config = dict(
    n_layer=11,
    d_model=320,
    n_experts=64,
    experts_per_token=6,
    d_expert=64,
    d_shared_expert=128,
    activation='tanh_gelu',
    moe_layers=[1, 2, 3, 4, 5, 6, 7, 8, 9, 10],
    router_score='sigmoid',
    normalize_top_k=True,
    routed_scale=1.0,
    balance_loss=0.00138,
    balance_bias=True,
    router_cosine_scale=14.0,
    n_groups=4,
    groups_per_token=2,
    init_std_router=0.00647,
    lr_router=0.000397,
    n_head=5,
    n_kv_head=5,
    head_dim=64,
    vocab_size=8192,
    norm='rmsnorm',
    norm_place='pre',
    norm_eps=1e-05,
    positions='learned',
    qk_norm=False,
    attn_scale=0.125,
    tie_embeddings=True,
    parallel_block=False,
    init='trunc',
    init_std_qkv=0.0429,
    init_std_o=0.00914,
    init_std_up=0.0429,
    init_std_down=0.00457,
    init_out_by_depth=True,
    optimizer='muon_variant',
    lr=0.00842,
    beta1=0.95,
    weight_decay=0.019,
    lr_head=0.00545,
    grad_clip=1.0,
    warmup_steps=200,
    schedule='wsd',
    decay_fraction=0.813,
    decay_shape='linear',
    final_lr_fraction=0.0,
    batch_tokens=32768,
    seq_len=256,
    doc_mask=True,
    train_tokens=210700000,
    steps=6431,
    dataset='wikipedia_en',
)
Below are experts of layer 6 (counted from 0) of a mixture-of-experts language model. Rows are named router (the router's row for the expert), up (a neuron's input weights, with its number) and show model dimensions 0-79. Each number is 500 + 50 x the weight over its row's rms, rounded and kept within 0 to 999. Numbers have three digits each.
After each expert's rows: a language model's description of what the expert responds to. This comes from a sample of Wikipedia text that the model never trained on.

# expert 20
router:538479454439483545471476496555590507530352479587578539530461481493538474571547544408457527538400496441621462575434482500419447569478451508500582417492500591426489522471500572493500488581575523528444517525496426534446508469446475485495445376
up0:497520490523476515492545478493439484461412474448466394501536450437465452516522554442538487451472435498506528515472455496497417444474591536561565553502538497496576436497597497524483496509455422559537428484492484518522486461455426560543484476
up1:545518543422497428527489603584550519454462448517464477469520491502560538561550515459485460511540462553508482545509482528443503548481446529442562502560474485523424552515452551443486477404549452500579523533396451609546532547556458541558461555
up2:568478470488423427514522519359597539569546498448515587505471432522407482502442527444439460537443539477557471543464526477577537529517499563451468515457469546479388517567462533511471434440598327525472439468448425555496426548458547449498477489
up3:526477463526507517504524447599498438498515559490509535384611440493547628514474487531576449530438510488537517457575484437560520512450541502550481464498571561429382493442495496500478544433471466594522523427582518500528528433524468503419490435
up4:589450514507509445535537537545488540643490551616531427518555492536516444551468489484475509499613491519461527557478516524527532443438435491513527446516472444443559548544333522570450524568457494485481498520496459502445460471523554505439530534
up5:484579528543513510404538426560547529569510502603426423550474488523445476466505435470557539529540520537537442457400545530462476493520456550490587537462589527474432373538505515530536541574467553463527426540478527548543535492407525590476516525
up6:479481451451482380530451490538494457580529429480529537540540470538453565396467515457460447453444483543541545515560480481505497475425389435467510482470434493461469515449563359600502496419437499495575487504431525477452604529448581514538500494
up7:482499482505508448491433449537405507477460382509538341526520440581440523501547457535384497430519428472557396485490529570560470483484389499481462487447456576592389444449563440515577489493530480561486511497505450523499492474490539551462506543
up8:602483521508508537533479422515447575574487465585468489526442465461456548525464527508573544462454553457396402482433497499407507415546455512523564569479518531379461530447611470560566510524519531397551454480596596485493527426471566534532482471
up9:530538520547555429502489540480528545450535462528512451446499522455531458501479461541491501586413486492479610446361454507430511521474528546515539525406532486556520492534603523499484491480391510550504505514460507588471594535534466469490487408
up10:482540496428593510478545544515498466497565576575529527434513563448537566519503494378460485426495453547484440587516531466525451526455512533535517489468559455488589586529503474521421468562457557578404506575475567510441409439531434482588459466
up11:478525514432501566434531457566535558533560491479551526501458477466627569555573440523498504546504598480470501496443480517597571501504542445480490602592582483369542488502487495510481504500447495497551531488544501522595516452484416516543538567
What it handles: Space before table values. Bare space tokens in pipe tables and lists before numbers or names, as in "| 478,7", "| 1 |", "- †Bumelia".

# expert 28
router:500543502499482494452467446496543462542462393541480542553530465479462453580584474585427458415469498505591527496417530455427577460520484539575572507406511544504555572464541462573358504419433447497497470505504481531494533495443599415496498470
up0:549520446484567501585449469528519522566497508497518562564518538528505458485556445522405552481515438455435481492462518452535574546415476518498481413544447553475511432467475525512496568535538419515489569441541517389467471530478474496525494558
up1:406534470508466594536508453489546508523509410505515586494414509546499405557590550548518445531558391567450540549491448503572547557443481498481530413444429529381549531480486494526496525594475446500610550468500508477429483493582502505521576490
up2:495472537430477444476519551460486456429502512575549616566520441502478533512431462573526411535456437571522415512512426451489456525597452505591652490492515378546413471459545503488456508518519502447444422558496439560506528471525603532538426545
up3:479463536560469508467502543576444452484498504478525466595611440456532534546564515467472440566561507375505423615541449378528495427513488474512613521482527440489492498635476490517567534567474539510511426541567503452446507504556585482558485567
up4:497507542521512480522498412525468437500484501492566546479534411500447513436491515558427465402516394526524510485501524515488482462459507446525513489475452462494575397473560605521469521506460506404403504418490535467505440567448548418566539561
up5:533532486527531534570447461520505516512499472601457526589470452644510554454391549501544641514469445447444472514457533492546544590479553564494572482537460526502441536420565538491530489488543428500465604463588557568585566437575409524465530646
up6:484472440533496559378562416472492533505558509532534466446518506537528455506492485521407563546515554565572512418474445561580515535534526521512546461442590570460387518538460405510488550488552502552523598511466511540454489552525499503500438552
up7:422466525471425380439564432525552619491518464589429497570485459492536490447594512461554466508446593538559531552437542521549547388508517576432478476500473533492505470510415516516534482431520512475448526519503502574470514493509478511398446543
up8:563590429433428448525457459492503539486528415497415619411440550501440514549481518548485553466463524505551517582472525445512589418385492540517616517617536509477565539375490580478531498472481476548591580534540465531506467485577441386529505463
up9:607462489553560478558501520439420569484541495461443484494549529529461487587513498531465490486460392645478465480591504529535489656445459520545509464486552543491510543506540370545454541451537501511488515585458503402483519532402438571496539558
up10:453501458375427427484585535444491535552514514544455421544512480501545502510460480514474510447579518589523409513508487464483541487543427427560508491464547509530507559560485485576499464507449523502431475554479539439505534532585506543447517491
up11:432562481456495533466509446569458448502460407567404474548392533495509406515571402471473522406445545541575515534522484426391561526488483445482543585527434548500523491489540447544546422474467517417442478553503429497530497590486492452512451528
What it handles: Copula and auxiliaries. Forms of be such as was, is, were, been, being, and the re- prefix after them, as in being refounded, was rewarded.

# expert 36
router:481497443479541526433544565468516463449504407504472536533397511455533604507572506492434540574499490494549421455564402497461493568474472497479483462437622527472442435588520515541528518497521405528477424546533494585585532508518578392481474515
up9:541495478539576476558468408578471447502592576461474533475516530512539505384496484477588569472584589445538443456441452526544516524530552418362559506528529478386531496510479558410451480464519549561454520464567503485484516538568541436587422537
up10:591443464553508429506499527498451552537507448522511508575457470488463380562447517516512543505439570442559528551467485507435485515555506567557489545504583480559547535459502450582568453591553530536629404530478508444529425543460495481554454493
up11:483463491454466551483523473487548381416463457586483498460444509600507537594540384460554558421503494529431479486501465439505520458481496486458412478460502531494452513491523441547528488532443463499485442397495535498547495524518458479417385548
up12:538425558493595525507479521571568499488482552455527541479362488549451498495533516515444471417457593474561532600579451517510493451381537535548465437548477508526420645576489498450544445541546469479442540451428536463488474484499492546458530474
up13:506560482535515567524551477502431492406508431466406474460398511550494445483524381548429468551491602498618441541511456537427503591536472508443479524520517477533572380533437573488423415519550535500533530489541433544465405514448515378581396500
up14:515394464487515597435511497512568593562428552514532527521536485526531515472639481410504533514552548474597438464521490584582548544552502427490511493514513539480508600515575478458630418499657493576517408504490409580524383535505465442575517510
up15:507499454537579475474597530469522494553518538501454548429499498506478555477548500541541529520445486453612465524517488386478543541500445495421432474485513504497575479554463543579498539466486443625604542527479453575497533474557518512538429517
up16:525469469460485511450474482636508465502606420428542551559549481508619481501448583463538548543514443437474428443461447540476469565398440458566533519553553460414532469461507472606539536449572471527401468469517542600564507492489471541499530522
up17:455537465392449427419413341434522458406533459496488509477514399466482473553598434482507605486451494492517466538554510506487544495503476473490427551499490458463493555545499521547561512529519511511517511664455551456507526505558542427498446548
up18:480481444500423388476531513487549532545605475463573501516506548505456430499498458441485626572462520469552431547575428536522525429435456562465533462515460494435571558507520466529597474514404585513561475592456484585492548548452580443496487496
up19:508453520445496639499517402538511545526480418551467471416531534541494546515559495409516547486468509538585490509541551493374478536519352581486463517509512461459491496624463460537488508441521473468575452441540456549538410501568487389553541547
up20:368521476488443520527451442556554519425507476510527604489474565578535510492529527447561551470463597587489503435478355521514531519486565522415483517465515410453511623534502491520459473529491609562519479506451566596543478448459555489409506464
What it handles: Name and word continuations. Middle pieces of proper names, months and words, as in Val-ent-ine, Ger-ing-as, Angeles, York, Ricken-back-er.

# expert 9
router:502542512448510486494531493467586552538406448549546520534504491465454571492453564487476503540506445425551470604512488412502528483480512555443555515389545566422545525523499530571501458510487509522541553527558472527516534518466514423488473477
up0:490529508503514521517527495508525574497568486480494468579466511421412492450543513501446385516531620517481555515502516433477484497479507584536532490412505546429587457428474550576565478482463558488534549389504522466465431453448546486467454517
up1:524551440489515545494505541449545530578505508491499613455530569505572546554500449549512512580430547427559471474530476469493517417535569501525468605521509454518484449474554563510513518452467507516450414535489558517601498566441556474445588416
up2:536506529473533457512532506452463458533422508504500478423434539501470581512467551449516587534564497608480421540451532487582576443480580508516503485474528461449518547456543561591598450582570457533436516453332536522455495494497553522545531573
up3:448540494570485489531603596442528519488500520547452590459540456530573452475532519481488537499491540583536478551449560493529504466558553485463536509539493521561476442515466482416512444527511360481477519411526519506501592554431577519500450575
up4:534487467451514480503550449519588480555535509505525552536439524479387462531583588574468454438456458493536570489469502467514455576539464522483565472470510595581475511516556541523418489535424512460442436514588526481549506484558499412500506540
up5:577399439550470483533463429518536451601584493507560452543520432382459571402535511501530558478537454454550514499344428404565555509509439517576418446512565540529496539564408503481478500503585477475527461469531528512498451532542522488501519512
up6:522534498428426529569521529437507487562533408515504558517408490414587455604449606596461539398481453419556485474563540407520568514594518543521538517486514446486518518561515490495481530509534517415605600525497541577523574514431491502403566480
up7:509453432524366463472546482464468514562507523487499593500452472470541532522474499523471505575512524495436522460540493398485611569494429588560610581446481499485538566513528511595571575503469507477481467469590484464522474554513553438489507516
up8:482526476463518402496493397405533438505506392498553526531528552450507452523545503506513532466468468434511449454404474580507558457500447586486505520538499530414483511443615518495510524489474456482501583503524527485533501451502488534494495578
up9:445541529532475457500535390479502549511492554363560469408519527505519451603511494468530512539490525522571474517497487510518460434481511561430536487448488422508464462603464513564556456441463528531510595477511413491529457455402474512580453481
up10:503538556428564475480491463473502417498536439374447580557596548576493537421537488536491468553436495564545523493534428523443487465476483598578478585472507503497481581456522397476514528510555400495481413543542493477526528558473486466520461445
up11:484466445499541526481528509560447526548600441501557531411501445403501516511483492501618516548546503481439508444511466477422523556539468490445555419448524592430496542479521466552514476456487453475490515469540533442563467529422500485549453535
What it handles: Joining punctuation and spaces. Hyphens, en dashes and spaces joining two parts, as in 16th-century, Spider-Man, 2001–02, 36–10, and slashes or plus signs.

# expert 37
router:522520463564479432411463483459580521470410430535483511493488454427547552493516588548479501472445515518498451479519489503493516584516453468445469526441535484509380615469510493553515514518516494515383480433541578590571534519493543547436405452
up0:432507531520438569511586516464529439545478487367530523490524514480510496467485505412578484500527463476456510488516562619600503476576523511420495535573462559525483476392558517514516532595486517449553458435482547526534494389500537429529528499
up1:519591504562504536521442524475485530466492547494445467442558452474527474514550594454550461492534537533468521433530536466454417520535513425465462459423583514438422520470474549548475450535511552499457512500591471524466552527556531478492477524
up2:445528387521569410451515512492528483427432413449497499468444421582536479495432548513532538379568431503447460468433486561420483513481491521498527445547526472455554524575393437573600534474439546513432576595501492591541481449485492643520504525
up3:509470477582472512548499531470449493515487581492445547508577514479446449532461492505502481569582513471548497422488529463484469452581384614491483479540564406505506462531566482528452452463467455506434475504513523548484567521438593485503385465
up4:515460363589466453521462458523553488532472438529532575528474523528513583447527479508527492497459644639496575484496494577462468484392500528476466498481497489501622635491465371591530452460496516428446434539530520540477555521460560499461452594
up5:498446516450568408479530400528503453436529501549533473588544441507543521491447417578481540505548528498493473517542436558438542467482536500490477520455478403389370501505438439501561474456442490488427563533535465490611527475368518445407411439
up6:481438497500488441536525471460439467472500523541540487463454457472568527472497588397500356461484481526494526431489478480488455469474380516496544477465598461453558562475432479489535461433485506631442404399499497498520522490466500534521543569
up7:660553480544484514480519436530499501526500443585532480555568441528461497436559447614582534482482484474545579526482395443429479585516576479460410509451502543439500587573438484527510483517501511548502530522518418509427462538550507418562431493
up8:551538541584530469505462486559546480506347541564506509501524486482492554463557557501417481537557508509484363486604491541549548448471540469506470421533446457606437509534550541634502542546402490549462520518557465474510513405513455510556486489
up9:464435464503530560496472527543480425486378461579532466460501475509413449543534540514532455473507482465484525443508542475530384516444495498422584507509528500524441460480409479437469483496623540571500479451524486562507547471519463450486494580
up10:470577517538514483487493479597552453508501461576501503513460583594544483387465461597476580427546475522434549428499459459534569533380529526498543532453519385568574560483472395512530547431510478528437486456528531546502485473575502645557581492
up11:478559460529456513469496534506596531573436479505455510523469500569538494477522451415509546397360590532528565493554483426579555449498516474505462437537391548494456585453469503561520488437544547494414401614476503462531542404457561568466422479
What it handles: Mid-word continuations and openers. Middle pieces of longer words (Nev-er-theless, Wh-ether, im-port-ant) and capitalized sentence openers like It, However, There, Some.

# expert 27
router:526508469434527461467486516518546511484469470514555541437505496535421533507545555463523461506523399511499439528551454422488528493546467548434466455500545577499481611456507497547465524491457440495524487500498562442545640440514555518430428523
up0:572515544532486591451519582509434508554473578469550457472619480600558472478455556511514533530472374455493483434509542485472456495457500437505489559544485464400606525484524534515480532468462595580506552485428510559571556490477468442520511548
up1:447542448532432401485513499414504468470521480581541522587503539429453510533537515428501508588459522534469512523446458526473490565453434543552494474397533534517555470502533470540584593522462542550427381531486473488581459332497462514442450427
up2:522513452478526451539503499567464515599478557552577643516514497512486445512447567480559472473500474645429416472507545496548464466520446372536542471440578503529489550490571525445569493525517600503526533518542604547548507550384606523475424423
up3:486418487446484485493448459470571452517592538501467553503500460535472454519442526492447568503455480445474625544534501505507440555565432539409457481472602436509458546579530470546440445533548465395553534522465529495479501426447441535532458457
up4:464398448536557438523530513503541578504469547497452448488475382488528504560562475566420531477446468486581509515506482525507426504479493435443551529472442491614521592549583568515493525461436526550504498482466521525533429497502523472497426536
up5:513509508469457529485502536550448514519468597532502495403436475407481460509512564519499535518549546505472462507595513513453571485480529475539557497550486577613600482493474545486410566522512530453435488616525396458480574479428532487601404488
up6:511474417526594506567463450527471450526492482521457482443490465515430457486439546510520425393450549476539482458507532490478504500549561394483371494541475533425482499487535589416580451483496493439547510535550489488430571561434545491497500457
up7:593559550622512475484610563467516544438532425502585525452539416579556482402516408533456526541541474541527453486431498484648515534426533467588589462513567430520447515481497445517546521463421456535515459438471518533551384525479490450505526477
up8:459387494563473588483525430532569459608552523573530538466557553503500520594517481454432509591486555444517443549456444398567413638510481466516493451465564551530489548536489526503529413570460409443445489448494558478495463517412531517476452456
up9:550503525487485505461527492448438527508551477522483473552567435487545500405499530513437557512438466472373546460552480458492477434473510604487519438505569466425419534463565507538483524485424489516483549444558477490519575530527499560493458544
up10:473436498569452474553403517453448563505465477538532565532502466549522414516448578461517475508404462488499466487594544400504492478471491401445523525530544592510501572466478476526551558452466499495488448514549502553475503534565479461521502553
up11:567507462500469499464487445575519540587427529534548537511494529500465474450464533533515546544501628564487420488491472517492454586545463572452562560515464512454564552487482504493497482475522503501484550442637559509418540449439548576462554488
What it handles: Mid-word consonant pieces. Short consonant fragments inside names and rare words, such as ch in Butch, k in Jenks, h in Jahrhunderts.

# expert 15
router:558496426514518466386439435580550454475488480548465480481492470433467478515418585469514519413442422467481531558478497388473510520478482488507524439425493547454462485398475526479439422462493422536428493497540490505398481460477586443511454466
up0:556409473487494436430565445552454377562513411499530422497512430536542521421519531500500525485341614544556538510468526532485567484390531530563503538532536455451567539474450554542565506539437456515520547566523483500515527524534490500507411507
up1:528409433490483494476609451414527467496521449429594506512504466484509489532560458435504498444493440447460570377403545500476522525435534542548548450484543487494502513498517520557511488593486532498550502457571462497476513535538550417431420532
up2:578536529539505461495561483489545519476458471491501563552449491448551498542466603506462491438522424425452511580563435526451406519427367586499555538465510464575518493400446429494461522360441502453504559560525529403425553438464526582469535544
up3:471412452523427407457470453529550443463444516469485533451520464493417499448519449429510519437551485549440493459485450420547547499583486549479480479431512571536540504430460515612580493580495545536513525485451511502555508480440509527539404446
up4:519516374477583541557515525512490512473531531562387409508419559438433516470409537511422574442503522476355470466426539594574487398341513417509501554469538582456521541523518518477450405498559505542608494523524479577455470511475522439524438564
up5:493531522492591516472366492482491449346526548592504550515520455452536501483508567559454520485493492455458534557433494498469479553507538435544449524484603525459475528525527480522520519636487499521448502410436563416557482503514564536453417434
up6:604541500477502388562569471477469438476468524426488463481419507487452446412426526442478506418527463517431505533518556479499504493443437474433432507446431526537496557516539524491558485520545446448514577511570499607509535496384568518445404477
up7:458482509464464461504485395651523577509410375536564538455500479516465500433584465489531517526411569498558489433454555511444479542462461535419595484479421516563536493515503494496430524451385552542490419498476618528560423549432587477412548517
up8:505514519511507464422437434521558494538560503541428468510442531439580518512482492512527446446528393499473524569539533495465456480497415528504458494455480571551452402470526524525506463612452457475542572470587512534460462493442576496499423484
up9:530491439527589457411543443573408483432463503521487516422597511425526539484509537490522554516511546557443608544548547395536469543483535460429570588452548501441401541540491490580578475530387446459541495526368524582526581502454545526510479431
up10:558552462440484539500509406456419402482487452493553551497585506524505475421507540496579553524427460496502596536532507554432518538522508575521556456522405520575496527496528499572494453522374398432476445443487509517477470429496525536483406531
up11:553477497491506523511543430391515580513506529514503500505470508416585457514510506482466520556507559596475574547511463489507496452416538400512495514549464463565512487471466484613596495449544447510546453527457552492440392474448552458520533482
What it handles: Ordinal and descriptive adjectives. Adjectives and determiners right after the or a, such as first, new, other, same, final, recent, following.

# expert 14
router:546570482528543439473463603518565513464473498443512450478537501406507414520458461496435570473457488447546567571433504517412482548503499534460528499521522555519543414423515540547480478520511406476504469572393456604613537414458531364453511532
up0:444504574570500552570490512403453498545449466500592507455543556563539407524434527441466342483539530530386583461484519474455425546480558443414506547511491503448591504494406589595544508443443483568502545620489476500518509442470578476468559455
up1:618517501515574488494482521486436545496516583533469383443576512473545526471495522479484536425547525487528532459485475524492471450508490610474433546489583517506503566460528397551500560454510384420485579454508472504467537434422532478523453458
up2:576494465486595552443497508497480384394503537471545556488398500573495541305495391421485519479444474522558584473466463543545508451575504583471511478472572531457428571479441548472502512452549480476531447566523499566495537490556551498480418482
up3:565576530548527561594441478445473570447425525433449501450474477578493517542512569409561471579513450565468572540519502529405451527476431500478478474551535560544456476390496524481519496487521533523587491600393472498583525456470496447474451509
up4:499558505434566547366512525468552513595560496453594431522517484431444500485515380535471489544555557592487479529405489469515516537556470507445478630426469475511553544496509454544489474460575495538629445607470522545586477452446549479549555466
up5:579472439535551577539538550490479512593450392444373532550437484594508516510526428478452471495517537491491544406525455494531506577491529602498456505456374449533504459517485473510512521528478470439491580537571521522518493458512528482509623468
up6:532513517540442469472442448399614603514429463525513413447565489394509554561563466499490475427460506509494594506508518588440473569471472453395473528528464495421497576535554530555548513509432481482504516466464509476435483461515511481470555466
up7:590424527446496515538476483495499521379588460522472460419488442524508550512538481507521508469532453505568577522453561541492537542511421467487477553544528402490545513459528550479439515511569506481583513491587468538486561551476472452435500558
up8:499500531606503565580529478552468568559569461573470468487489377468447378441489496496479436430457500493512487564424466429526515467515482500535521472600469481527466526516516592436525388532465499525413449461542447435541504472526538541438478423
up9:519429470493472564530512544523529516427520448609408430483443485519409525460471428514427537410406478444554481549452411518541582568596545447524506456589494487492491433423537603511497549635476514529572470410529551550607537509509463443429497539
up10:447445482485444496491413507460470566522492486537513525611497499514461425534560539521436472492528460454537472524541453429368463564511487477516448456532467564548524541561536471490445481589524466521601488537412478451485519527565488485450526577
up11:513497445509507535640469502518500567513407515558514513446503461578422533570491482540470477448365516567500492502470519536471507504469486506496573524494515573568542483526572412400551462522502549470489493551516575526564427471531522571546412537
What it handles: Name-ending suffixes. Word-final pieces like -er, -ter, -ton, -ner, -ley closing surnames, place names and words, e.g. Dexter, Tranmere, Yesterday.

# expert 35
router:528511548559479501503455534612493566547390477536512514453531447487492441581586546467500418477483486524479503457482534503443594479522533469487567521411534504548501487455530465529513546473464494589478459468420504551479482490371573456408452553
up0:600538544493528561572525487473521494443464458481398525501537415514416448483534539579568512487547556441523560479554510479529494444474506473643500459532555522563552499443507444409556482471506538464519546400528461451515536544467513560396500462
up1:521463454493510539464377498466490524531430503497454488473559441495507527565522562445373376465524489475497471514621605522558517567498451418490528567484592421458552502474478556498513533439498418520528469490581394475482491540357505472445484540
up2:535551455521503537498580391483547467559550523571462572527461514543497494524487534539574485466568479452474432511422413504506513476536536493501483472516492524469562516477477478493501520491523397461499527568426462546413468531397491422529358524
up3:582539470549466559492439520584419527523507472448630543489497559494452472471488473466473450509601448536450386545521589533391494561509396522490544513525509508540470410504544443444533578541517452471538564424455558447533471567546420449545417470
up4:596460578552540529503537503565408499479574451524451462399464532483482512588525473525422539504514434530468517411517485453466536577524457433551454494477475432577460464579566629547474502486472488492473508487636466517548490426546498514569478619
up5:527531423600654484503540565576535547563475521499559485484511515470546513528389479467506472476433496472444478374525446431443489581574526499564534448491531505492413462485416462540522519516482464508495437546539446610541459451477587533564442554
up6:487462487554543446577505507455523528523465491435520518499490455567432468462521407482591474489496448605541507542465536526463466417475602630444556454425484473503460490528496445509483471477578475390482501559500508502504430436454528504553519514
up7:530482505460472441556453511508474479453597474476416493473503520474527555464537599505527407503512518529463541397575454520441465549496447544453511572536540487460473539463506576432539470550475533478471504490528532465469559564466535504539463549
up8:494541613488441498647482486451513528593496582468482507467528431570506476547608493517492467484475487491578425593507514482422419512495544467517596557492431529513435552449573510563502509437505600525514465544458457547533466480497481578560437504
up9:441550543632552524547512538482537497510494386457437464511544558447454516505494481502499436456483428586466469589543470532462546465578576432501456502496457434496467528541490489464551469467531475481476483557486492551455570541394514550441479534
up10:498472512566445575440608493622548471505508527519456523483501582479569487532456440416482540518518533527466554468530444513464540489487489520483470448516488496542554479443504555614524480451517577577530603523591491513533455519447488442389555500
up11:422534542446480522470461460453549535495443589461521536509550552550466505514542529536463485432529501451524447506505522478613562565432465501410449545518376409478465618578447502504429467429444583462594499454448500582495554485442482530541523496
What it handles: Starts after openers. First piece of a word right after an opening parenthesis, quote or dash, such as (so-ft, (al-so, "f-our", and leading year digits.

# expert 23
router:485611447459515500368406447511602484420483509524493532514576468487491585516448528553492532577416486507488483517432431437481624569510539437420470482478493532500522501527477508612540496505543384478513505509542549505465492536477515449459376550
up0:522488506385497503539491478467426519501483432574401540555569493510488446525507463462418499524498466465437464442555424411486627614499396496475469515531465509506485528471511532548431483496531539479492454511416537542518494471525478513482538524
up1:462547405581491424529522564552520476600549506556525488497491481412511524383477472524426433483434560463493473584496439453513500548523551569459545561426516528453481563494573524507489428505534509517524405563562544517515479494451564521525497528
up2:530466524516522583432442545542474533426369364514596469597458447556442527426572489516531494381535513501468470500482441522538541495494441428441540596570580524542532587520452539563548393555473477504464458492516574503503451488591526506429529415
up3:516477481432534492450455568492477586544497486500546501389497567536473541537608416493506524509569527521494581464468457474552441582472484449453524509481421426487501431542481597476494468433487602533466376530480535546524509448487501520544492565
up4:522485481562593538456515515432503435458521437479520507446409565403510496541512451546544484547366588540589505542471491532458432580506432548510427642446554530475569510572458458485589483520478494431425483490528500542489416440510556440544427604
up5:537514526452493515482488510429643492543514579504464467452549510504613539491517466474515488462431521545453491451509556512406464572486479526443487605492536495580498546484541461491525425454532449464531509563523535597517542492469494494540520484
up6:476517520543441466455459457518507448400461465485583495470596497490483524403568567568531493510469470660592493526419588564559488548483531501459516497488441549514469598539444529490411461457464433551430472533561641529571524416561577502536496540
up7:441506527543541576523495411563498409477492542494565485437488454574469498534424514558449470475498550520410504541492614469495561446428518436530548529583479504525490544450449410553542491482423403422595542545550521477554515532454598423519456488
up8:480523456568602471389503510516423425530426496517512532558471510503469517487533599520593555543431538418448488428502420502503607498543514509506471483473474569516523397484509524604434555425514552444467553485545444504403495520537440453480428505
up9:477460398531519473496464489526533475487541475498512419464438474559498494451558579502467559367481479484586498484514508478523608528490452475527449437491455617535547466533594468527513488383532513461448457499487519462590543490445455467477403502
up10:462518481448545521493488593564531558504456491519474497483493534487511473480555468412476527507440462598528465521460504426494513550523526561483523572519509519468522474505424526527510448469447544557433567478513448464529516439521533499482472514
up11:447568514552591478533526437458480436537507487474473530544516511422567570381461492453448462530503480501487509458460495481479540501465632452512489448475518574508450425544539529441598533485578461490501446530561446553571489534519483478530449522
What it handles: Copulas and word middles. Common verbs and adverbs such as be, is, became, more, not, plus mid-word pieces like st in Sebastian and Agustín.

# expert 4
router:531549476427474468444527503567502487519487422668482505482530463535501484533458533482482600500465415513468508552454505522467531407502469455475515464517572617430467451496540570491425438422532411502483514477544457461540513511499555487467547487
up6:501503410468487506442471555474512416503595405432500544514603427477481475499475452577500541409486520529581508384518577525461506542583486437475474542449476539485501542448476569492380501516577595537498471510578454545472507494568592436491491433
up7:475478455570454393436533566515459507519465519528474489456428615419423487498411465374562552531463477599502443585594469486557571486483444489548473490557535557385510546471495536507455526505492578463571575535524473487521501504468512527518658660
up8:456481503420568587419467506431536438570452478526459482579522591548541466518635533543580514529445492554474545498533510445552621524597494518516504456483463489595484504511510528450460459437527547441445550547449500543477577433440545443468467543
up9:506524452383489502433476523475510458516500534591484480459498560486581502573484548547522521461485516535483468525563436424497563408539585466565497509550596475559445453542518542528534527421547413490497448584517568546504502530448535513486470430
up10:480459416444424488460506492485429440547489512613419437534567456509489532561454519497584529516527392601504484577463511518551477484511432475498503515539523456534472511490393486448455486486575519590562403472537588628492475489480454470537456520
up11:433440535453513560510583520555383464580562514515500581475521464470471495559564469459474478504522488492467578490520488604380507524619499478494494408536500559541478538434478551451539470523552460541455497490444515591495473543552568549453531572
up12:483526527463552464509533572491472432448446479486540524507566493528489495480489562432530483423606459578495504500394491529563569530524560495440566477479521527446421443545460499564517454473497451530381546481539483530489495476483484486546477524
up13:505444510455488552533543552572528500574514542553521461616455488438548375501426508568533437541536484409530494542558463472475507465449529510522563506578500516603520488527439476461485402469483437460414524530491491452419437443473460509539497512
up14:548440570474559447464516467575490553500596486486478524475391445566454488506538556543500647476527431478497501481561490613564472487470460521460554457514515539446473583520513462599470388463570528494543525504479512499511484506510465555468509527
up15:425453361523452514343505501588494449568432440599522490466484487531488509489518516497535547462477459482473445561451516555408536424479403407482454482521497461465524505595464517501531504479449490436568425495499481460473453463482484491545543560
up16:415506476533555583500467471487487426551468428645459484484551464477422478419519506501471426457496468565457492484566531440535514545519565550533513500517431480444451416429482555471469407461633452376510514502459474503548527402509487435462547475
up17:518507570461522456494520422500442420397493458494437557451568521540366472430554485506548483535486618544413565469516491533493486562552456490414557536565477493513570522452503545514547541588530581566448527408550477559488580521494498576562564480
What it handles: Main verbs and prepositions. Content verbs and verb endings after subjects or to, plus following prepositions, such as highlight, founded, played, with, against.

# expert 16
router:517499400455535492511419567495544464537425475586507588446500458486538481484469533479555501527425497540434501572539451482430460487496553479481442498526525586468400526515527562494417410433570391516499481522439457643456502500480606407550515399
up9:512474505414515489479472483521483522615514494412398445463544384452479485400613499444483452478506482540582422480578494535519504464495464532534456479509461495574475531464404525452441434433590461407561504579521502537507436487463527570503561455
up10:524578450453489473555503506489572525563531480540514544457578486487454499485438522565557430508474501549424482547577433480545419515466555569515456509533497554506443496473538473474507510585484528519515450514486465502549603526530444381488399492
up11:480407439553512541525482503454528452461476535566474495505558429438583507392367577463508500543395386566419546500481497500506469530488572502537512452475434545566461410482468555523439514637532530569498506475501442541477477512564572562586488472
up12:529488460490660471498509542508420586514529523510552471564484599485520461535557504502442440528516451539532527459516580453535478452606455503578441523612486510539577474474467580472442407488478571493550560444507462515575500568484643406627584432
up13:521519498471574567520516474566529535503388486526536503498546497421455450371511556462473437436552524524489551502464480535479457507468536541562505556487403452558509503572516474519502538481515498562569418501514465490497509489576517605510575504
up14:525445451476493441551468594504434419550443601516532456463510472488424463508452552495494467472495490561496516521495605454490458592467493456597406513472522477543446508489411504431527479466487508499510502564491475565395539503506560437487421510
up15:479527483540508351463501498519532476593489634487547564493521562429529435479445472454457371468596520515479301479564408472554485498499457491432475538490518420518553473567411531551498498509492520570472526618528453471463512571399510474549465517
up16:508462580511500548501485505523523418422457528536491574527546504507497379521406446442494473553461547441500560468491466462507443510547442492522539523623551492466496513489439515487467419481550641518496446488415453469414591483472590580554499541
up17:421408427494519509485416586539503419492558464452497544504550438555439500462480531410525477574562494462506482500441479446489578517519441492542503457451401536477509446512523518637500500460537502459506478467386517494483523425542535488484547422
up18:501482459549488412533513473624515492547435577448492560617536456462507501438465499478555477474503489475500582518533454476476520515492501467465554445493536500481452468336536451542442475509556468548548552565538492544486433479504582576503587546
up19:480480408461467643407493466378515587428460521453514531519514438466477501608512533446458577485474449470456444485477536436550469505467488511478561519628560498444455472545448520539451492509438545417566510420479386532473538533472457468530448438
up20:383512364444510526367477463412511442558459478381504528566614483615483446453435472544473571529495456480448541413602486483471514497454521420505495497549446519553468525412539566492500514405454458369423552549565538507518472416525530533521498479
What it handles: Table and infobox structure. Dashes, spaces, pipes and field labels in lists, taxoboxes and stats tables, such as the dash before Order:, Population, Votes, years.